python train.py --num_hidden_layers=8 --hidden_size=448 --n_experts=32 --experts_per_token=4 --d_expert=64 --d_shared_expert=0 --hidden_act="bilinear" --moe_layers=[0, 1, 2, 3, 4, 5, 6, 7] --router_score="softmax" --normalize_top_k=false --routed_scale=1.0 --balance_loss=0.00025 --balance_bias=true --init_std_router=0.027 --lr_router=0.000803 --num_attention_heads=14 --num_key_value_heads=14 --head_dim=32 --vocab_size=4096 --norm="layernorm" --norm_place="pre" --norm_eps=1e-05 --positions="rope" --rope_theta=10000.0 --rope_fraction=1.0 --qk_norm=false --attn_scale=0.177 --tie_word_embeddings=false --parallel_block=false --init="uniform" --init_std_qkv=0.0272 --init_std_o=0.0 --init_std_up=0.0272 --init_std_down=0.0 --optimizer="adamw" --learning_rate=0.00094 --beta1=0.9 --beta2=0.99 --weight_decay=0.1 --lr_head=0.0155 --warmup_steps=345 --schedule="wsd" --decay_fraction=0.734 --decay_shape="linear" --final_lr_fraction=0.02 --batch_tokens=32768 --max_seq_len=512 --doc_mask=true --train_tokens=292800000 --max_steps=8936 --dataset="wikipedia_en"
Below are experts of layer 4 (counted from 0) of a mixture-of-experts language model. Rows are named router (the router's row for the expert), gate (a neuron's input weights, with its number), up (a neuron's input weights, with its number), down (a neuron's output weights, with its number) and show model dimensions 0-63. Each number is 500 + 25 x the weight over its row's rms, rounded and kept within 0 to 999. Numbers have three digits each.
After each expert's rows: a language model's description of what the expert responds to. This comes from a sample of Wikipedia text that the model never trained on.

# expert 1
router:511474528554505463513475530491453493528478531474521511514466506485471510520463506486509500498492483466527514510432520535525485497472480488471493508485466483493544504520494459478514486452507492
gate0:474488522502503473509498495482502523462485431484501498497491455549462487456485507547445517495509498470528481534456457482513515513496524502503499482531529496446513496487475489478501550476510451
up0:518515508467528501492462456496529519527491514485491521550489546552511502476516519488498527542519532485493516489530452520544487502482431482521483483475492471498493504538532517505474509467516500
down0:542458482512517480507471500533533523558500510529506485513512488538500468476462507498471540472511515504518501505498483467491508496512445503500521477525492488474516521506531560497510496517521497
gate1:523541499454499477526475506477497488448470501482508530517503514509469510536498494495536512509519495508472492504491491505527490489493482531553468460499534516502485494532511535496539461493450452
up1:516452507489514500509548489512547508516506551485465449522473490497503514497477497484467490489483492523482487495460502494464512534532481480507500524512521483538504532518503508503501481462516507
down1:507482457532501493521525509468480475501544492549484500480486458506527499499487447501486474510525503469513476501463487458511497465509489513521482496518471469522471474518526521483513465504484486
gate2:480466514462447486493487446526495478521532486465499513474486474519492514485543507520504533451490503500489476501508513496531488499502503515472534502451494502495492474537487551512531539488524544
up2:505495527460466458468467535517509510476488548522490487556502459528518532449491477537545520496510505493462462533485496491517509476439491504502549504519487524499521486486515511456443500511512525
down2:472512510520475507511457529467505476480534509477511488471535539495521539509503506445486485518484519504456491469501487518476500486490455485522525468503495494502453513505521446525505489479478482
It responds to: Mid-word name fragments. Word pieces inside proper names and words, often after a capital letter, such as Luzvim-ind-a, USgam-er, v-oy-age, K-aw-asaki.

# expert 13
router:542481557481463442503486520491440531517511546497530459552497473519490526466501448526502482456478464478528473495490509522509501459496508500529481476460498504517507451462530556469432487513495489
gate2:469481533496471511495511467521494465536506481465524454477468485513491492519515507522521500458485524525510482486521503532511515515481485510455500507489497496517470469524479562448481525524531538
up2:503480530455462454520502529523523495485514495488525509514501480522495541477529552517516496480467486456511494497454511494503499484456464509530499566508460498530539502491487470478451523497543538
down2:494523546540475505546485508465544471513523502497466466494534515476523504492517507492469504485475490512466505485516484459468487510478480439503504510478496516527478501532560448530494479541499494
gate3:457504498518529505516489501491503456511503526520490518475524492505510490517468517501452452513473518531496516504494533472487472481508459497523446516489494505531526528500494502457515501483476563
up3:490464476516487505523502482453511472478484534478510456518500506494508532483519561484498477513470504498456547467542534505485541462534493522500463520557513517537486518484451489508509479491487490
down3:504511495522510501503493502497536472483491506533486496511540528489507466501500490487512484510523503478483523521463508503466462482503528474511513455532503484526471501552488489522510495473522426
gate4:483521548467450506464483522503507483454516509523481461514520542510475516489485485470514479514489472530557529543530487453449498512496487491472525501520496493484493497496478439518535500519504480
up4:515466477491526485505504488517473462498501515490537496468510493470496524535532499517528498490498505495445555498488528517493525493499455547461488482496533512483462490495512492507487490508493488
down4:475477467485551481506545522525517544520494530464480531489459539496521508485516490478507539500499522479500511485541517538471486485465485459501503523513512534522529493499478506478501505492519549
It responds to: Sentence starts, word completions. Sentence-initial The/This, conjunctions but/all/both, section headers like ==History==, and mid-word pieces after the/a, such as the-s-is, a-ck-nowledged.

# expert 24
router:477498521468500549533490423454522523470502498501504489465495524491489457542514552451533501455523508519504502535541509487451516492488455495503501534513497502475484495465525515541508486531488496
gate1:489546533481465507491533485485526496487488471501469511490465504498470463521493523491478472573526479499504477513488480513540502478507493525550501498488496520452493466499504509505478479489439470
up1:523435498531506500517547445508555501485525532522486473537480513510462505514492555492491481535479514517491460535463480478455532532489494464497534490467491508511469499528526523462492482438483464
down1:518491527501546494476542489508470475484554496517512494502484500513478501475499441483470510495481471475503453459474499476554486515505511531462471472519464465509491520507504502517455492517492479
gate2:478493492475480506490477491496524501525512469473454507472467511484494501503518464526516497512529485531458526507488513503491495487505485530463477527521484480492504488532496535506477557499566518
up2:474535539496424469479511553502514487495467550495488502513444499507518491526544503514492490514515507496473487492488504458511517475479529509541484509493492512510566505484452515507462527504540566
down2:530506527509488483575512504505499512480517508510486482527487537522507554463505514502429511479489489522491503490464484490499463469476470481524507505491530486541460496545512466473495508480475461
gate3:478523487515501514513481518537479518478496503480488486528470485509503524485446511449476492482419528518525526494481490499485455519500483467508498495547481504455501496488486492487504539478502557
up3:499465463462507522500480469481507457489489491475498517554482514468512536506520531461456503486478468488468565504500511501474523477527460467483480495517502517517511582447495455510481462497498516
down3:495531477524516492502467483500505504490536496528504484514511499479496476514531479470487503512548476486501525489474525498507475536506544532503508500519530497527447511484496512511526522475512537
It responds to: Narrative verbs after pronouns. Verbs and contractions right after he, she or who in plot summaries and biographies, such as 's, worked, wrote, gave, said.

# expert 22
router:480471508495502460508510510472496487484493497482555464492481510483530515491480468486503525494521540496521489518543508512459478507541468488493503496501496513523490538497518484498505511512477502
gate1:495533522488507509505513492493482532475493461480461499489508530517470481518507452488511490569539505532488494502490446522506484494504514518514498477490532479482512504476495507530513454473444483
up1:507465474537485494509508461496515480475555532505476496525504489518480485557529503501481459492489509523471471469468539499488532532512491463503510545522480526523464505520522510517501478462502460
down1:512505498541496491526436491493533509535506480500500529495487490511514520476489484514492540475494473476520474518535502512549479492513477503495472485469474498505495474496477541479468514551501467
gate2:496493464473461476523494469508495478536531446443490529477528487507493510501510501504493483501507509495464488504485485528518527516508514489455490542486502509472500455542514507493517508482524501
up2:491466519468472486492507514536519532517504523490490497526482509568506527505513483543513488491483522485452474502461548513494527492443533502506494529498479517516540479528488477507506500508525475
down2:536504552491527497526516496508556502497513501513493487518507485487480507525460465484462477494497508515465532496495480506480493502492500507497479522470467511543492533507542485499474477503497509
gate3:469534487548513539482508504478480505480479476507505483499488538513498517499482522471478488543461530515522498471525536482482482490528439482534479490540505551483497496478495528495500504481519494
up3:478449447456482521516482502465497508520470515465516464505486518522508538498487535436509506508482508513520534510577525501471512511507434511463502524557526522520493536482461461513508501498482505
down3:488472543536523496513501501514525502511517508513494514523503493505488476507509503515494509541500499531528508480501500493502549512492517479519513479503496486532464505482491544494442497486496487
It responds to: Romance name syllables. Syllables after F or L and in Spanish or Italian names, such as f-ro-zen, f-ro-gs, Lópe-z, Alessand-ro, Bure-au.

# expert 9
router:532532502497543515524519523509518487495482477507463515496549503467531477497501482463436516456505501520483506492540463481495542500471511474503543467545468550475479544481458532516509488521483524
gate1:523533508495520486520524478454507512496489498461509547501493482490457489513507511511522538531519488482500499506451476479528501489518471508509484467499493517484489503511494549520474467499464465
up1:484437512505501523523507463506521495503541555511490485525503517537477496511492496476488469488490514487497480507514506500475514530514507464505540522520502525524471516526476517482544448464487492
down1:508459461520524470462447488458506491503541524548524498534486542515499513464503459513520508477490491522534462525491484543546508503546505539530518499445489523516469501460495544472503510501465483
gate2:545461541456476488505499465522522469518510474488488498488487482503493536486513490537497496440499477524527470508501486534541504526538488530453495498461503493514497475511476569503477490488522545
up2:453529502491484461489497490523497486532496510489490469529520464546539528508512511554532495491473524454483485527447479483497466474455473518522506499488491529501518514504478517469474497502516506
down2:525527545469475505545466487523512497514506527507482510476491544513512511441510492475494444471480521494479502471544456510496487464484494473554472460508514487507459537512520480525497479498466515
gate3:472513489504491507482514504510447451458484540507535496485486498537502484559447526441482472460465498493516521503493539453504507465519440467543453518529530529496477487491539496479511525493528532
up3:504484497490482489526490468467465463513489508464523503525513518504516506527492549455472494528480489494511487466541517490507492480485443476505492536520496544556522544522471492496505501489508464
down3:489515511512526477471488503487519515492477555529483488525502513494488480508542463504483510542524472493519542490503490524477501486501530520544508496525483505521488509491483529450511510479461481
It responds to: Suffixes, possessives in sports text. Verb endings like -ed after a stem (picked, filled), possessive pronouns its, his, her, their, 's, and table pipes in sports and statistics text.

# expert 3
router:469500475514476484490515551504511470490530499454453509517489446496522514455496540511488509536465518551512500501486560483475498513473532486505481558456458483517495493486476493493486485505500505
gate1:537466537468511495501525532453538492507447475484531518495508518520439474488498510515526522533529489519507500499470474482561506503507495548560506448463486505500464503501517511511500485476469500
up1:469422514531488480495488501475527472474520532511463503548472491508513492537493510502530474503512502495477465476524494517519536515538531465480510510512507491530439534526488490490511485462495489
down1:504468464486520501444521490443514485486526486529501502517499496477483508485548510551500461504452468473489481495504523486553489506498481492470538476504517477456505512503458508519462504528564504
gate2:489476505474479495470507490538471464524534487415496511513487492495503516467544510476539525476476525502522451532494508545519495535487474490491500494458479498526476503519458547511503522522510555
up2:484511553477460442466507555484479488504460511480487501577467475514548505505496475556506442495516519486488462505422498498487485451487487511533482550503511500527548539509478478481466499487483534
down2:513532530500498495513458524522527491518520503557530491493544514515528487520455465465459478518481502523464482461526466493497515454520497486518475512500451513542487506487520473503555464510462519
gate3:476512498510498531529527519519512487461499522529529540490464494505507511523467503449513475477464502508531507457475489483489497506561487445523458521520520520477514507522511533498498501475499545
up3:557510494474495518507519486466513471505501536483529524535471486482514561487472541475488478518508464527498523486550486457483514483517473484506465538551512528520499527484493462532492495502490489
down3:496492493547516510486527485492468497537481517510501498520518514482517478530543473494508555527533488484515488492468490485496467480500517495489527479499494484551487509477475512469493516462504479
It responds to: Proper-name word pieces. Middle and end pieces of personal and place names, such as Dor-p-at, Jord-an-ian, Carol-yn, plus name starts like Mary, North, Washington.

# expert 28
router:561468487503504506480468557500508485481484472488503519516507519497505534513494497488504517516519502536528481491485503481478501490466514471488512524547517541532488509496438451511503481525501538
gate0:509500533539502481468493482505491489473505493528478500576525468495455504493482492514475490490484472464532490461475466506508454475502499483507495461480540581484529461518505526500485490508466521
up0:522513495489526455508497446500526523497532492444454468530490494486517458531536534462517508536490513501506520472499480522510484520516433480497456492485531517486501475522499528539490477483476491
down0:525479495542487457478503550546460489543493508508514489475495495523502431507468480467473474496464462487505461521489475512489515508518490492488528508501502501525495500506469492509471499529502526
gate1:509495528472484470537521499489480502499511481496536506478459525465480499542495491503512500530528503537483518482435465473508501461528474475528465482505488494486500472501503517497499512493456456
up1:494451489489493505479520457499529482505550544505460434565507507537483498550484540431517496473484503502506501496492484521528508496531500468506543510494464512509450503523514496473524489492473475
down1:489481504545502491483463491504479476531562512467510484497467440501462506503476478510495514501475498514495480524491485472550466482525509513545504489510474497542495481503456523503438513538461530
gate2:485499485484435501498485495493512474548521474457505521487490515507505511492526485524505499510471495512513485503514467524531481542501508534470493517480513513489490481513488534514494529509523511
up2:473516569471485463454459537504475499473513516484493492542498491521531549452492487548524470512474520449519470508451511510513507493468510534504485519510507552494542504522468490491481479505492515
down2:486500568502529501532473465516503483466531495529481499450493493471509480462470524524476449541515551478456557510467468544478524496507520494526466502520505452548449539504511496509545497519456506
It responds to: Adjective and word suffixes. Suffixes completing adjectives and nouns, such as rec-ent, promin-ent, great-est, Advis-ory, Myster-ious, Sen-ior, plus prefixes like ob-, dist-.

# expert 11
router:481525500517482457499486559504472503515493457512485533491525498493500496505494509448482519497474482453522520488513506474499473502536486508469512536551506509493521469509452505483508484498507480
gate1:501503529486519503537492509477492515488468481503475522498504491516467515497510490497534465537536472461457500527482474503531492508494502522570461479508513488463469468513495532537485492500512445
up1:521487499504492500503544484528487510463544530512489506513485495524508476510479467478479506486499511477466415515491517503486529546481491482475546475495493508511493544536480524528497506455494487
down1:524488502530492495476494506451506493479510503523499488489517495465488468498492511521521489514467491476535458493497477485572503499502455461478523475522494504493504507476486553501460464487515496
gate2:488464508470452483458517465533529464504535506459494529494521521515499507491526468518515509490500496478501483505512507534526488502547509519501493520500460508526511486537479525481462524537493502
up2:515494523489461433487517514475509520507465494498490462554497473509512532486528463500518485521500484479451503502448487488487513492436520505511486528508498526490520499499451469478472528505497530
down2:518476521515502482576495488534537464510525510518496479497503544450504438506517459478456501504510556548495516466465495497482463473493506494508474518527530487523477521504533464523466483506481478
gate3:489556494483528492487488484479520455467440501522517509469495489539494522484448534435459478465476507498505493450506530464497483458480413463537507502514489512480499513516497496496493495520545507
up3:525518472489486500517497479425531485491460515478512483487508491471488510512506539465463506531492488536502507490556513512487491480513451471493511512533497501524520514480451464527519471521479489
down3:500503470505507516492485494491509489539538525526527480518501498482512469474514472521482515519496447514459541537504470520485471495504548471526491460499514456583501514494536512513482539442482459
It responds to: Media nouns, name pieces. Nouns for works and groups like film, song, album, company, band, plus inner pieces of long surnames such as Papadop-oul-os.